Experts of a small language model.
Size: width 192, vocabulary 32768, 80.1M parameters.
Experts: 160 SwiGLU neurons an expert, a softmax router.
Training: a variant of SOAP for the experts, 623M tokens.
Below are experts of layer 5 (counted from 0) of a mixture-of-experts language model. Rows are named router (the router's row for the expert), gate (a neuron's input weights, with its number), up (a neuron's input weights, with its number) and show model dimensions 0-191. Each number is 128 + 32 x the weight over its row's rms, rounded and kept within 0 to 255. Numbers have three digits each.
After each expert's rows: a language model's description of what the expert responds to. This comes from a sample of Wikipedia text that the model never trained on.

# expert 28
router:135053156154126118105133121147133123123099111114160158073148120121073134184089175144125084151115120154111164109090114061127175115055157226110144143109168099126084159154130119197173124103137092108099114105182217179129097102105144106125178092089190103131115146148148133128164148130116163157138137148110083168072137107169098126080145122101143144164110106077140134122123124113071132118066132132140130090121142130176134143148083144123173128189108128047147139156144136128143102181153103126141126107168150186146129098181081129195069164139169185105176143094108148181120143144110124065
gate3:133174134142121195146178135119089075179159128151176081085120117115086140144081106100097190176124089126141159133183112088175117149144140143155145159100167130140145124127120120181090129154132191149144141121095112137172157132165100141215170118118069150152097097092108075116145183117100092140140160146155135144138159122169096112120111106118122106137078151176137125146151092121167106125148106228148140075130035166181166136094109166094121092127121135136057090133113111089131106102132138160157154138115094156188128130114113089129155078102136141149123230171154099177133142177069097132
up3:076162142149136111095122153104163146091148157082091133177174195136164108116148149154140094095128164097146138118086125184096107116172141134127139160115058068136142162106147145099144101125079062117135130151199149149118106104069177190056075132113147131105110130176151183132157147165153130136099074137120121120144124157129116083138114087124175154114172137161108114136094150140081132165111154026142069156145158070128159109110146065152115149131140172096192183120146147146156171121118121140131119137108169144111149153119146165140095154149102106157135082080127166085100085037183159182
Description: Line breaks after rows

# expert 47
router:185105127137120151101131166156117122115084166096080125141100091167078149081150159128120150157120114129113135100093104104092152142175149097153117123038163177165125189108127062087080089101133130103120133166128153148093114116140098107101149129139136180139137104098130121147197127108134176104144156155078102169096125140088135129126099090117124190092118100151149168140163108105109118167079225083125163111163120136149192111108121115131098136088124147112085082144104124058195064187105079164132131151146127117155110166158139160181145143107094170156204098117121146049159086153079068117
gate1:122059134109124135136099130155119141141109157115150177104129120170156106161158173103172153086170123089131099163099186090139089144120133140122137149098149171138184090192149104107130139139114173121116104090152147196109152130099118090094159176110165126094137158040080147146131107154140166033157148139181090182184167160137140127092070172150051141093135173114160108110140173162194100185110138082133198202108115138115124135162089080114096108120149162123098096093129075137145124159062127136130147161119148165169142062097143099162105125142155154135148171133140107112153132137120122065
up1:160115129115081108103137105104130086085142112088150189119118126171145119131123136079094142088134109141116072136138132141125118167141159134116129108093123155109117170122119109139133140203106162125132151105066146163087129135160106139110152157126136066157108223108106129100097102115113170145169190140138152138131188115094145168073140110113086163141106157122193086058128172197136122110073117087129153132124071107127083121062203100118065115094148153110142086117076117120167143116046158113112102164142106105163151135146121085211078070138128095099175061080136135124171081103104086147
Description: List item separators

# expert 38
router:090123081089123186121052156191120129104196148132138123129135194139125137142137088113128168134117157133074138137072150171091175117089122068119098166131114159109163149145116165117126064167165090131151122089151166148160149145090103152127169096192113168140149137101082101127183194159157116093169131162136121094092112148142085135092125107073146155132125173158082163103123160151103119138039078080178185140185116126118197121108116166170159112103175083124098104161157139156095109166118099146083097135076059063121133111118117137089134072140143157126144124151129102103154078142093131137
gate0:157164152127121171135120116111117109104142156101137179129114167161160128190123129115139167095146142121161098122104138167170090130102150129150071080080118152113145115122100129093111102126101153123067157134155166094211130087121164139166127099173128177093159165140097125164187204092127065073148136118141139089128156145069100105152121147130139124064098143098142119168094160126098164089143132110110106142168122161110132168115173124173138133079102126140112122150170159107093129167162104168102068125165106086057176109174181143124103165146103098085074180171064024148179123188110103122
up0:124159133143172138172150126118143106115174156085162161118095115115125131099195140165153165066112126141163095088180142168136096154104112097189087194120148113097123161093121108067143146172126081169101140129200176110151144140082169141171106188159115137156183127226159133105171101117083159158148101097127124109096109183091131155093105120091103132139152089177176053190145155110102107129140108097148117098125163142137107139117154166132135056073159153135101127139099038115152145120145129129104135145189093127116123084115076091176119169121118104090104201118095126117094143151129102090
Description: Table cell separators

# expert 23
router:140096106099089128121131183170175155187142144115093151150158124153136146129132134149100123141099071058137143196159082185168190142108144085138147143161098166109092085107177178113098125100155090105119159116124167119142066110179082131094053154145137082125147132139114088094118122158119138134180112073123109113088152102156075123184153159155104039144122131093169136126136164068137130171134098149168094110194159224148155119146174191187168117108113134162111142151135121158102128104107158094148114093136101174123131091182150120139110170132159113095137119083064105168167125161127142157
gate0:104140128113118156086125132105109176117118121092174107110156148159163146092161152147169130095079088175175159192140083158169138103109121060158108101120054065121113141154177082145106126125155244182133165148098166082136112084137116093131080164112123102190100115096158116173107056132114180110151126125139128179186088129165124138124109133129152141147161162101119132154088117102166136130082147163158124106185201147130150120151142142153172153116139102140150120147168153169092120051131108180108133194142179067135159146136128138143157109129125146164158181117069102185159158140106148103
up0:114165136116082165122109142120145183107137099088188117114119113160168122109139147149194107123062115160180115193123084148142155107095143110148122075142059100138096143150165103161120123169125228203156182126112140056148107112144126102150080157119115094206114131092148142162110067139082202093142144144129161170189109136145117147153118148107146130158161147096116162144084121106151125126061111166145118098172195155129164133145149116143202149104145100128172115131143162162118110064117131143144142190129150065139145147163124141144173101129129129139153150117106073203176129123106147070
Description: Sentence-ending periods

# expert 34
router:124149113048144082160060108159134112162125100150168123142181131122149123131096112163109146110102178116143123089122114168129149112074153103072106165164131136075145127200154153165138120154091108143163093121149102092131113116161139116148092118153123121055125104139102090091126118119146104131140089125100139112111154088091112119096177127102156102129151113050067126122092153173091134077136069177145124130136053114067162167158081098097176085160056152127083140144162124145114163143107126146166152083159173130122119054119091159095118076155057168062075167167076087137119145098120094090
gate3:184100125137155120118071154098182109128130095061132127125108144151133111037125122082085092081091092085145144121080146128152125104099107107087128172101135149145099156139082092163069175112138147194152133095087133056155055127128174084136167143138117189116118140172148126095102115132155109144116157155128135132162144113106139171100124077132124115142165159075121173176112124089104163141155146132074122065041119119154085113152132157144161061128124119144094058140159109105097089144092149165180172105109138179107144088150072084159081076118144127092156144152096090174121143189146126114
up3:118131127141173126112139148099148105078130093052101055096118134140118072092164149069033144159096129151138112174101124116139114068180102086102109191128127088126142115122168103177066142151136166128142130093123087096101074168175117158162106153139096162171103114132113161156185095165105091143115095200115147133110103130144127116096072052142096144114093158104103161192122135110110184118129103156098051115108186058127105118079134223180132092133154118079101080096167112124122073126088079141129137096170141116169138149094132095091141120125125146124120126136143128139144117147126133097
Description: Table and heading endings